config = dict(
    num_hidden_layers=9,
    hidden_size=640,
    n_experts=96,
    experts_per_token=8,
    d_expert=160,
    d_shared_expert=256,
    hidden_act='squared_relu',
    moe_layers=[0, 1, 2, 3, 4, 5, 6, 7, 8],
    router_score='sigmoid',
    normalize_top_k=True,
    routed_scale=2.83,
    balance_loss=0.000367,
    balance_bias=True,
    router_logit_norm=2.0,
    init_std_router=0.011,
    lr_router=0.000974,
    vocab_size=8192,
    norm='layernorm',
    norm_eps=1e-06,
    tie_word_embeddings='early',
    optimizer='soap_variant',
    learning_rate=0.0014,
    beta1=0.95,
    beta2=0.99,
    max_grad_norm=0.5,
    batch_tokens=65536,
    max_seq_len=512,
    train_tokens=1144000000,
    max_steps=17457,
    dataset='wikipedia_en',
)
Below are experts of layer 5 (counted from 0) of a mixture-of-experts language model. Rows are named router (the router's row for the expert) and show model dimensions 128-255. Each number is 128 + 24 x the weight over its row's rms, rounded and kept within 0 to 255. Numbers have three digits each.
After each expert's rows: a language model's description of what the expert responds to. This comes from a sample of Wikipedia text that the model never trained on.

# expert 17
router:127150127140174129120138116140130108094113124136165122156142167133118142156112123143112122110137139140096111130158124091150108132110112141110152133095144180101185131124192142124122150115063137127153116137123074154163110152119144119128115119121174089165125090105153121116119101180144170124101134144131112160141138115148141152124162193140143117141160128172155113048172126166143142128084
What it handles: Equals signs in headings, newlines, pipes starting table rows, parentheses and periods, plus word-initial pieces like ex, ent, pro.

# expert 37
router:088146139120094135087167113093133150161135152124109117121102138141141157141103127097115119111107108136127109177136096101141159154111051149080115114120160169107163078128144139167150128139159156090125195127166071097084127098096091138114113147126172134158081105141138130153122183139129134123134148134114119140102168082125114109138090148097134177135119164117162149125110134127132124120117
What it handles: Digits and en dashes in scores, dates, year ranges and tables, such as 6–4, 5–7 and (1917–1945).

# expert 16
router:083111145197120126135122085145157103132155128114136144123121124139131098121151108104119166132145146139139099140101136158188135108128130126116121127164124129117167125133125114122174168121096163158089127140128147139110154136101143140064148141105133119140104067100151172110129101131130139091126123092128115118172133110128138135095133147155163126166145149136137105123100140139117113119118
What it handles: Short opening pieces of words split by the tokenizer, such as t, h, w, Inst, Ec, plus blank table cells and Thai-script bytes.

# expert 42
router:119107172172142120127086110130094129145166116105128116132135148177110147139133130146138126102130134120140110111123103125161097134187138102063132121160176153087120093108160107153110107171107148122123106128107130162128113151150150133187140139142122200135087109071162135127191127159147094132153095117109146138170126133147158133139137112145131136154134142098098144114160077115143122123137
What it handles: Commas after introductory phrases, the after prepositions, and middle pieces of place and surnames like Clack(mann)an, Forfars(hi)re.

# expert 46
router:104139093114134115183123134091147167147090109097126142126128066129126116127170132104158163121127136095129125136146132183105139126130112124126114143113085125095082113151105076142155218106126087113103137126128172135155153142136146117138128071114130164177154130153147097124120154121109102112118119160098118124109115125147144143144107117165104103080160142145134134149142104145097130145115
What it handles: Nouns and tokens in measurements, census and climate data, such as size, temperature, mm, Race, percent figures.

# expert 43
router:144157103138107131140109115151127143127158153176140157121094108137109098127134083174110115184117161096131098107107138115140142158127076123217177120079131111120076125132144168129120129132163144131168059094122150171086133128128178123157105135106116130129121120119141100108140135169138108142165148143154109075103127098117082066092120161120159134132162135137123112115110115109119121136147
What it handles: Final pieces of names and words, such as -ia, -da, -ura, -ton in Cazenovia and Baghdad, plus closing parentheses and whole city names like London and Atlanta.

# expert 36
router:154097129178120169111130108146102122120125110156071108118136155125102146125172148132146159145109180113090123127094108134140119182115126144130125124142127076086133111133130163144175118131124122141124066127124113057134153137167136112134120115113118126164131104148138089099094164085124163176137110133164140152108161082185185163138103124112118108125122100132139120149116090127118111101116
What it handles: Single capital letters or first name pieces opening names and abbreviations in sports tables and rosters, like F(GM), E(ileen), De Rosario.

# expert 53
router:131151165140117136122123095112139117086090134110095117141114144125117140157156133110078157108177119136132150128128160131118099100081097156128193131143164164125167122114149119120129116145098190084112102121096161137115183107129161126137125143124152107119108099144128098063102152137099122166133125165129113133162129144139117149078160169150139121098129088123187117107134097172139132097115
What it handles: Nationality and regional adjectives or their endings, such as American, South, Indo-European, Sumerian, often near population percentages.

# expert 14
router:107135134135129160162168146145136110080112161142128112161176111141120097100126118142094136121155086120090078156153109120120114120131166138122106143123118135118099138122128101137139153146150127152116139129202105107111144165125155087099130120103174147130144173134122140139100131146098157167145132137120130111116160106113140117156151127100110137174082136173109114124143112112138106102125
What it handles: Sentence-final periods before paragraph breaks or new sentences, opening parentheses before acronyms or aliases, and first pieces of names like Ta, Sant, McG.

# expert 48
router:150141110133099133129113133105121131095070152124128108091097144110105128146114165139104116133129114131143150107091099086070147105148179146096124164118115128111175184110120118111114122105121124085143139160136150169130168172120107130152118185120143141117118160119114145125133077140174133137092092145158175085164108098171069130121112139128142177121149172133138126141109140150119118160127
What it handles: Equals signs and double line breaks around section headings (==See also==, ==Biography==), and words in biography leads.

# expert 19
router:107158130138134138146122140109143139084121160129114153083101131131143116178117122131117142135182154108147106145127084089138122136085148114122141121125149154104107142146158133132162171117098118088123134137144099111090131131127139118131151125096184161142109105143119121090129111149117148130138151148140136132113130145113129140082141110157095110116123119117130104142175136116151112115124
What it handles: Opening parentheses, square brackets and quote marks after a name or number, as in Naryn (dish) and score tables; also common-noun word starts.

# expert 54
router:115127108100142098131182108158062110076106135149096118102163097108117098078128127141147073142151132128143127091099137141086178113135106096128074128131156153127096105122094166128120105165143094086113132131173135166105074128104147142080125084115143103149131131113126146120129106166125107126137136145123112118143124107146176110151128143129131116142127142124151090134141107103128111156128
What it handles: Verbs after a subject, especially is, was, has, had, have, made, built, released, began.

# expert 39
router:087124168136168147157149140130159129130123132122152127115121102135127065160126141130098120147142142099161120168106155137108144147088087157134119117098131090153126121145125116113150135130137131101099139131121139118123138106114113156147150124085101183113127101115158107127087155097144119118133169100140096142136130131093186162098124127119133131124132126115122151134077140112117145080115
What it handles: Sports text and stat tables: League, Cup, match, season, touchdown, loan, numbers and pipes in football and baseball records.

# expert 24
router:122105101147156119126112145162118155191128151152083167138120101147163114117189118116097132099116122146111104125149154126107119144116134099083106136082103135136104084148135110124102106130114106149113139156094123104157137094129162132098180133139102148142147117101080150152130157100131123129115148145140131107142118172121104114168150129132093180115143175083167092123181114162101112126145
What it handles: The article the/The after prepositions, plus first pieces of split words like dr(ink), Wi(mbledon), Sub(order).

# expert 30
router:137107103109135124120099100120120142112101118114162134100094107140079122107116094114115162149126115148149099099153124165125098124120149110135158132146162156111124148147108110141105149135075122097095087120100158096133105111117135089076124137103137129129145097156122113131122123089115103149091139149148104162152154137139095120113117156131125119114113036122134138123126123146156082104146
What it handles: Dashes and numbers starting list items, commas in name lists, and plural or collective nouns like collection, research, films, works.

# expert 25
router:071134127115160119150103175120115175122135119102148145088144083141116120135173113135124125141102123093129131111136116145134132094096139149144169127144173128120080131143157138135124118144096122139089134136070161162093153161127114152122162087110112162160162143121159120124130128076122096113142145183101141082163132152104155055122113122102133154140124097130145109139123128105088084089140
What it handles: US place and institution names such as University, City, County, Chicago, State in sports-team and election articles, plus the commas after them.

# expert 28
router:146147129125153148127121150115120117104121140141108167163141164112119104105119099141123152105137079141132122098133110154135133125143141143127100107093174137147103133140150146088129121151116128129114125104120119149162091144178098150104145136134108121118095102103127169162088114101132094156114123125117143162135132111109098151166106148114132145138153134171110120121120133110116151095072
What it handles: Digits and year tokens inside dates, scores, statistics and tables, such as 1946, 99, 58th, 45.9%.

# expert 20
router:120134145094145162104114108108106117140103116148126089140100142135135107113137094095114085129132061163130104132119130094108093146104145105088096140107114081114106083123087101119108124192118156116127175133155103124187129149101096110141148104135160107113107150144115135142104122121171173136097109157141131137169129122120106111133147133148131172129120157094133094115157151117108119134125
What it handles: Articles, demonstratives and possessive pronouns like the, a, this, his, their, plus possessive 's after names, usually after prepositions.

# expert 11
router:133145125139174133115133124130120106107110129131162122158139170137115150154109127145109122108132134140098119132158127097149106137110115147108148131099149177097180121124193141128125146119068139124157119139122075156164104141120144115125114127120175096169119087110159116115119101180136166124106132145132108162147141108153131152121160190140139127140153128174147109046168124164142143121077
What it handles: Line breaks ending list items, hyphens in table separator rows, and cells or words in sports and weather statistics tables.

# expert 7
router:170145159147144176108146175121125101111107188097141135150117180114159153103154136133132125105114107126151157137127115120140124141152079105132134090120111153128116115105125142140127161118136142204116156115091218141177111126130141132163111154137139177152156100104125162096120128140137092137131092132134122113152107089128137192128127091142135147116061135156141109138088141074151107118127
What it handles: Male first names such as George, John, William, and pieces of personal surnames (Got-ti, Wynon-na), plus sentence-final periods in biographies.

# expert 29
router:167093122132156115146150109146115127123136128109138152134108077096146098159145128133151146122112155176113090094109099135091146145140176132135112103154141116094104059172140123104162138135110145136119134087190165134145136132147147131115101114176102138142161174157108149138133147125107176105152161121095137123111147124149065119115138113178129138107148107135109077135130135170121155147142
What it handles: Words about railways, stations, engines, aircraft and product releases, plus hyphens and bullets starting infobox fields like Occupation.

# expert 5
router:127141108080100132121173118087093129124159124090152080171140121123119089101128126142127145095153117138128137106133139137136090125128171111124139111111163158109145112162135163151086144121150139127154137137078137179167053110186105096174133154111139121112128152109156153130099081137115106165129160109152084105136140159153093128062199171108126126145096143139157131106113164172157128143118
What it handles: Subject pronouns and relative words such as who, they, it, plus institution nouns like government, Party, Army, and letters inside acronyms.

# expert 63
router:107154142062150117130138155177149151105120100154161119131126101156096166160106154150124148143124138124097086064181159158143153138157073141103141162100092125148123090129171130084145120105112165097144127154143166113117151148107117132148113157110118081150092148139137111103095111123137117142128135128098077116124128109161141119184149108133148090123126123128129173131098120113086133118127
What it handles: Taxonomy and species articles: species, genus, Synonyms, Animalia, Latin -us/-ensis endings, and commas in species lists like Puccinia.

# expert 10
router:148101152106118112138157141119096117101116113118099159151096116125130152176135093083098105175113094125131116111097160123129165138118166105132117104134134138170134157139096105084092139116105152098197128147120108178148147147147119097097090128155167098115180086107103072089164109149085128114102117105137154154165157124145072097142123145131118134130099113165143143118097139147125139122155
What it handles: Connectives and joining marks between items, such as and, or, &, slash, hyphens and en dashes in year ranges, plus word-initial pieces like ind-, int-.

# expert 32
router:131119154071112116148186151127140122128122182115128124126143056120135136154115086099122105109131136153128168084122124127125115135144163101153096101159151130151117114097150153147151109107146130139157114106145098141118109162150132135164127169124129128152186123126143129114124126057109116144130106114139118133122177157149097104116165130123091132152118041110148128139110140130097132141135
What it handles: Words inside proper names of organizations, awards and events, such as University, National, League, Cup, School, Film Festival.

# expert 9
router:118152146142167144105123150108143101121139131138112111130100145114132130116142093084110110088108072155099124111161122094084113104148125136099119125108129161113069156139153155144143157121095151155133142149147162153143102184133122134105142143148125137156115133089148106088141123155128132114081111131153117116132159109091081144106123149138124171146138201126132117099150119084116165083077
What it handles: Sentence-final periods and closing brackets, country names and recent years ending a phrase, such as United States, France, 2018.

# expert 45
router:150114149113135121128093130087125119126119124128149091129137101121108134152155174161126125095107124140157160113093141121108120137114160099156107113127166178148139153140104144138074118139131137138133123135129151136146104128171073141154134135156122087130137106121159107121103181122128102131125155188144137147144111144115124130136136120106122127119106088132142117126083144127114120114105
What it handles: Nouns and pronouns for people, roles and groups, such as who, they, team, player, President, King, artist, -er endings.

# expert 8
router:129096129112094122119163173110099127100150129133122103144136109108122125131123113140125157117172166125106165093119162148097104114104149075132064150107143113145154135143119148156103127155134120154168101125094124142135074124116114109175156126113140108153109116107128148122162103117119110129136173129139140123108101186144123137144161147106111075160098086130186153112116116109123150112143
What it handles: Single capital letters and acronym pieces inside codes and names, such as UTC, VEB, DFH, US, TV, plus some commas and had/has.

# expert 41
router:133117140125157126101136116142140142156128173110130119126133166108114152169153114124113131093094090138129121090096068164123115122111132154114112134130061141144119138086129141156081135119098156138146113158131108166128125119115141157171153154150108135104137123122123159149153127127126108104090113137139134081162163152084141129152129130125125101114131107143112141114095146115064169118144
What it handles: Pieces of German names and words like berg, mann, von, plus narrative verbs had, ended, followed and commas after clauses.

# expert 23
router:103127155117155118136125129153090085131139099170123099113136132118125082105105135137128101156137140117111136104108143115124121175162106171106102125181112113086207144108157123107141150126124143136137081126161097114131125152116118100076114159148120103155122133117098131135109141141102127119150124144144082122127119123105173151108146109102180116125137148097168108114130080083118102160110
What it handles: Vowel and suffix pieces inside Latin species names and foreign words, such as ensis, ii, us, plus byte-order marks in coordinates.

# expert 58
router:130147127143175136113137121133116106108109123132160118155138172131112148152111126143110120106137139139097117130162124098152112140110112144106144131098147181096181123126191138121122152120069138128157118138124077158160109146117147113130112128122180094171120092110156122115121099186136168128106135142130110165142138109152137152125158192140134130138156128178146106051171121166145140122082
What it handles: Structural pipes, colons, blank lines and heading marks, plus inner pieces of Japanese names and words, such as Suetsugu, Sputnik.

# expert 34
router:123147100101073138140106134113149159137124127119122110124166105109162133137103152141135117113116158153152136115113123131153127112138111145139103115109156099136124128129073096109114135168157117106167132100106143136133105140121088170063161159148123105106133105117109112117119090113100075146127181148072083151137138122111063110069159115165137110116111099140098166136152176131123103137157
What it handles: Cyrillic, Greek and Romanian letters and name pieces in Eastern European names and sports tables, such as Karagandy, Podgorny, Prague.

# expert 4
router:117142147091096109136054142168154160121122123114098090115085064112102123116153165160151127171133123077165131157173160133065135151162180111140135155104108108156099152159161118107152135068136110142130151188121117136126120151101163125114153070149136109144107152156144117158123120138161167081153084115078155091100196120151151138152106119106159116057157119121130151148153132147147137145096
What it handles: LaTeX symbols, braces, underscores and backslashes in formulas, plus word pieces in biology and chemistry text, such as frac, membrane, "of".

# expert 47
router:140135134130110105138092162185128155160130123160152074130122082095098113117080127141154131140130126112125103129173119151108166129158116142169135130119146085129120147159139161106126100124123157085116133112177122102093096185110101148172097087105125118099168156110106130138091131148144131125117059080131159176157133127154115178136157111151138109116131107136127131125125142124139110132113
What it handles: Modal verbs like can, does, did, and first pieces of Latin or Greek-derived words such as Di, io, syn, in science texts.

# expert 0
router:131119110113127161102135130110155113120149118118156127175088145131093121138123144097084111130093125174165171104144148150138106152119129169152162084107158175107112110170133162115141133144083087098113121130102098136169118128097135116086102101101122153145124142112108117113123129093116147103116147106128120187142161092120135119119107158120127149110116030134102140136126077125154113095187
What it handles: Line breaks and pipes starting rows or cells in tables and lists, plus role nouns like chief, driver, crew, cast.

# expert 33
router:100166078132148160138126106088149158127102181089112166104147120138123098129108138073157165099118172059186099116135155128128143137092159156197131184110145118159109149130119153127157146123132138127162158114129089159128113135140113111114127137139107131084110138127151204105137080131119125139120113125140105099138092128138119104150143135095154140155115160139165177127118080170118094118096
What it handles: Action verbs after to, he or who, and their -ing/-ed endings, plus of, such as took, travel, teach, returned, cooked.

# expert 44
router:143144143092074134108116127112156130143116112122156095104087132120094164138114119060117111162077141127148149105118160099162119107145149147159070159113118095095150127125112126125144117141116132143192136138142103127127151136125128134087127149101223098108132127123121136136169109121136143126118114102148119157147155150077078125113113111078150136135136153121138115124092124112130107105135
What it handles: Third-person pronouns he, his, her, him, she, and the conjunctions and, as, with, mostly in biographies and career narratives.

# expert 13
router:158167103124092138135132107146116113151148168096157107117117148076186100085162115113116129111181137148166105123094120098157127143163109110097088154149120115160120184096112153086110130125138141181111145165148080128106125118130113101128157127137147141121142151119150138126122122081174104149121099163138142144100118128113144101161149127142153117102118111101135124125115128159128104139120
What it handles: Media words such as TV, television, Times, radio, Channel, and the pronouns he, his, her, she in film and television articles.

# expert 38
router:136134144152162171131142092124117122130076107145108130131129153117121165134128143128074112156140126143084111112116154109145108115084126138092103116134109137087106090099177120108145157129112127144118098127151106136150107118136149136130130112121153072158142125152129137115120155178151160116115128135121120179153106120107115124148105154164146095113125129150127094087195093116147109169111
What it handles: Copula and auxiliary verbs was, is, were, been, being, became, often in passives, plus some number pieces in sports tables.

# expert 12
router:103121164115177123116126172135131140134139135128112109146098144152100180153101134111105152155103121122136176108136095090142132136089160116155166131156124101130130141040118135101133128181173118156102136139115132102110127064142126127120096135110143158143101067102106125130111097132157119122087119094144150105139116116155144152090129118155146116123131100124152189138096162137130144086097
What it handles: Month names in dates, especially in tables and infoboxes (18 July, January 17), plus in/In and On before dates.

# expert 51
router:121127143098144122152136117115121099113092177161143120152144189123093148129144111146135112113123142135147079138148111090167121124092130182142111104121138145123156107126104133149117159144129153118165127129100090164129119140142159120101144122160193130163143132119143145127113107145128160134072100100141136151180133111146103096100105119117146122120161129149145111081135100135132104113092
What it handles: Byte pieces of Greek, Cyrillic, Thai and Japanese text, often inside parenthesized native-name glosses, such as Πύλαρο, Алексей.

# expert 27
router:111167133159118157129105108173140168129138124145126117126138167130115153158113136161133115124104110111096135148101124165142106140122116141107145146124155108116115162141146185135104107090161128116136134128104133103097131107137148117105129183130121150102115127133123151132133120095117147103102143115163125158132171135130101143138109120127087145146120108165128130136103121102132092134129
What it handles: Initial capital letters or first pieces of names and titles in biographies, such as H in Happy, B in Boltzmann, C in Circus.

# expert 6
router:131148129139174134113140115128123109103110120136156117155145171131116145156114120142105121116136138139094111126161120092152112130111113145103146130098146187094182124126191139123120145120064139129157116134124076153157109145117149110128119124116179094166121093108155121116126099188140167127106134145136113167151137113154138151128159186140140123140157125171146107059175118167143145125082
What it handles: Line breaks, periods, open parentheses and equals signs in infoboxes, headings and tables, plus words like instead, However, British.

# expert 35
router:109159124124151130111134120122110084092096139124127099167106167139127146176132133136094116131110126113095118119144132118161083151103099145098142113119146170106171113118175139134154157142094134099139123151100085128160113123130159103106123133117193118143118105119141113125102120143114145126099122141149100152166138107143088116094156199127149152124127106159160114072144134154153136125114
What it handles: Numbers and short codes inside sports and results tables, such as scores, times, and football positions DF, MF, GK, plus closing brackets.

# expert 31
router:151111159172107103126106131119144105144102142140129173132126168117144080116151111117135111128129169123121116113128133145112120144063099106169151134098119169152128128138133172140172116108089138098137100132154088166117107120099107125120117123115158098146119114128116123135087096130109139125124141118116107131141134108114134141107149185122160115056150080150108108129112163144091147083074
What it handles: Line breaks, list dashes and table pipes, plus naming words such as called, named, means and the al- prefix.

# expert 60
router:128132129088093146155137116139104125132123122076068091122125170121125098119122127118093128101119135127126111120145136133099138130136144149148148139132125101114115142132114126102133175113101170111158107146113122168139094129109146091122160140121180104133105110157144134113142097190129116137089104130181150084137142139131133140149142137175121156154126134135187133112154152126111153168120
What it handles: Pipe characters between cells in stats and results tables (GP | G | A), plus genre words like rock, pop.

# expert 3
router:087075165130123113138155145135129108125112099107124127167126131130143126086121147093141112155143086144150127121186166107151136164144181137104123123134129163134157133082138108158146112162113085154096154130101154141140145117123124135103144106153144131148153110107134104097132119100125174115130132106132156135145151120133137118090081148126115166117158162143169142114115144107126086124158
What it handles: The preposition in or In before places and dates, plus month names in dates, such as in Big Sur, 31 October.

# expert 22
router:152118120112176135124153070110115084087099105161131123093116155116137126155151139119098168131146090093129138103109143102134147143102153123124116114120096145140144143156123163135133127124093135147134117176120094123162115105132133131154120131149140132115106095147138106109129143147105157141110114143130141105092130143102130112155116129126145125089141092123104105149126097129146105141104
What it handles: Hyphens, en dashes in tennis scores, minus signs in climate tables, heading equals signs and line breaks, plus prefixes like dis, re.

# expert 49
router:103103113174096096175127122125110109150064157102134129113128167123115106095138154123149082112140114153147068141154130086081099113114093125116129123107108139095151133160135140125113161154123119089098160154118087114132114119179091114137120165131113154116162136165142115131104127088132108115099120138081137119102118166108137122149141145174148178113115178137157092113132139138157103111121
What it handles: Compass words such as north, south, west and near in location text like "3 mi north-west of", plus the after of, in, at.

# expert 21
router:146158113156167104115129131136120146138139101127124130134133125160134130124117123151147125132111104081126123156100157134074154132169096117100153152138096116150112125135125134116134097140181112125073073111157115096141152128137124098124140151106110165133160150106112119140143109148144079177130110180138145171122111111086144103147147125147133089130136154097120127136099078110131142152167
What it handles: The words at, based, located, de, to, by, and pieces of Spanish or Latin place names, such as Santa, Rosario, Santiago de Cuba.

# expert 61
router:142158132126091118120090140162150145119105132154091100112113051136173091152155137137114138170196141126137119184126156100098117089079142117149169130165138143136115147163113137105131118113146137171090126121163088165145121129139158119083129098137124119123137146190133167101121114126155143087155132128086129116107154121147147151133125124141133094071130126109132144118142151160124158151098
What it handles: LaTeX math pieces such as \, $, frac and sum, table pipes, and technical words like software, data, computer in science articles.

# expert 15
router:131123144139124107114121118109129159125119145093157176113105141135123148102152091114097117164138104124108152086146133137193127130158161170143138078088114103123124110146096116109154121085100136124121086138132131130136107090131179152113130156088125114122126106163113104163094049139093155124139121135113158151149166149099132128097115113089111162124099102125068158126190160144158157117125
What it handles: Abstract nouns and noun suffixes such as -ion, -ity, -ment, often before of, such as life, development, death, election, War.

# expert 57
router:131122124122090165159134140121098096099131096091096113115163067071109169142170134117120130112112123140160158120092126137140117078131150112136122132188116143128148107090133160122113139120139136142136140095138153099139135109092129151136079137131111155150092127143170117152095090118076089162132121110169087122088118120136110056120135110117096107135087112129082165142150150119110131137126
What it handles: Music articles: album, song, guitar, vocals, band, Records, plus quotes, dashes and line breaks in track lists and credits.

# expert 55
router:146119126117140127117140146085104128130149133162149113140119176119093166168171098102143143106150113132091142148123154133091155124126123144140115063104125143133168098165117153120130122125099170123110124131128125095094165129138144111148126133141099120103140184147173117148098153085156139144101113156115111155166122137129148105135149175124110082130120208122130110114122122165140107160122
What it handles: Prepositions such as of, in, to, for, by, under, after that follow a noun or verb and introduce a phrase.

# expert 26
router:128134149135123128106136135149114077152121104185133121122153145095117162132182175167126135134116125078120132117170119150133113080141135151110138117136112150128104120160100146150184158095163138155178105156104117110163169175151099130108134163150118122123090109142144110145165100134124106099099113138135123117157118107088120167120135108116111132099156125163119142125122141155111140089127
What it handles: Modifier words like not, only, first, last, best, top, without, far, and the un- prefix, plus some commas and of.

# expert 1
router:116080124091109146128129146078123164105129132134136158131155163104141136121096130129121123107122137136150094123137088107122152147147163108106141121168093140134110178092147100130139098125140106082122124142111148136154119153139080106129123122152136149116166136105126151142132123131161150136145133079155139112077136129095139129106097123102123160119121168108134144128135153144107089121125
What it handles: Capitalized word starts such as In, New, All, Al, Be, plus the preposition in and splits like wing-sp-an and Ariane-sp-ace.

# expert 62
router:124124101107147134106144126087110136126132049117139180137066192119154112141080116117153150112126101158140143146127098122180114096144130085154101144134145104131117147157106108134130123099112146103132111113094189130100138072141134165129110086135112130097147143170129142146171111127150128072149141110110135104098142118158100127134132121127152116144115147148075091140122117135107156133142
What it handles: Pieces of Indian, Pakistani and Muslim names and places, such as Singh, Khan, Bh, Mah, jharkhand, plus punctuation in Indian TV and film text.

# expert 2
router:159139164084204126170140071109104093116110151135087107091126114118131105119148073127102137124184111117151135121141127146123112135117164114145117110127141153151139110144113136153101086158117149152135140136160130111151168121111123121111155126113144086120084117171142164118123139153116146149098113142147131159115124105151119138099111114096148146086104110112123104135113089133142126144130
What it handles: Word-initial prefix pieces like co, un, inter, sub, re, the articles a/an, nationality adjectives, and dashes or line breaks in tables.

# expert 56
router:140144157157109106142118121170110142130114091141111113147061087176100108113110116125138122133124105099157101154149091109138123161166115137166176117149148122149112118094096088156076162137088131134119091136154132137132151106103136121152128128142108099131144114134114151107154121173131123124161081137114129138127081061154089134142161135110088134128155103128161108129154100091161160077110
What it handles: Short opening pieces of words and function words like We, Be, Do, so, co, se, o, often after quotes or parentheses.

# expert 18
router:116134123119158142113104086110113140106146161116140099097110154131134086141134088143123165179133138152142087150091152144107107118113101122127130136148184102128087128160077132128114119157153149134092140117155137162149124187106106141108147084137132100095118156089116146111128128164153118140163152149131092097118144108136157118155076071077115112150173141146107114122163109153133115083164
What it handles: Possessive determiners and quantity words before a noun, such as his, its, their, two, several, more, most.

# expert 50
router:154119180171101150156110113149126117133148131100134126150154163143113076144120121149169098133093103136120109120144168127134098113171131126122150098125124105105127113161105135121110110159107120139135127126150116161100123121119120124135101166107140136154171135114095148121137110067113130124119124153112168163101169135111082128116112158081127124153086167168103131136095122135121080132099
What it handles: Field names after a dash in list-style infoboxes, such as Coordinates, Location, Genus, Born, Elevation, plus words like known, such, including.

# expert 52
router:115156149104073097175120126115143108111120097137140162157098166119094116118149122167140134156131137147125151086128076133107152118131156116109123116131171120145100172142112131106078170127119169123108107094158094145142114167163145112133146142122101149109130142129108137147132109132123152094146106111105164101179111157170113126112164148148136141166127194096135144149137153114139116092085
What it handles: Table row pipes in tennis career tables, heading equals signs, and year words or numbers like year, season, 2018, 1908.

# expert 40
router:118100091103125140128156143104118136131132105160163168136080184153131075114100103119152136139158115150104150116112117103178104101128129085202076143163125116106129142168100130159141172095140112105140115136112146146119172095159122181138097109146133166114118132151107141154183119121127144104184160113080146135099112132193143143124119108120118135152107119128103110141098128101138096112125
What it handles: Romanized syllables and scripts in South, East and West Asian names and places, such as Hachioji, Khan, Qolqol, Sukhani.

# expert 59
router:084128125159115144129140119120128098153124132123085120138144146153128124135134095165129148118088130086109124138132110134140144141148103099135153124123117106101141144103107151130138155144107150124165101150126111150162091153112161112121120142161131116122177126122116127053144143163123160131098153177141134087129113115146117075144148161133115161139146149140154116111132127087127164122092
What it handles: Pipe separators between cells in election, sports and roster tables, plus evaluative adjectives like significant, major, potential.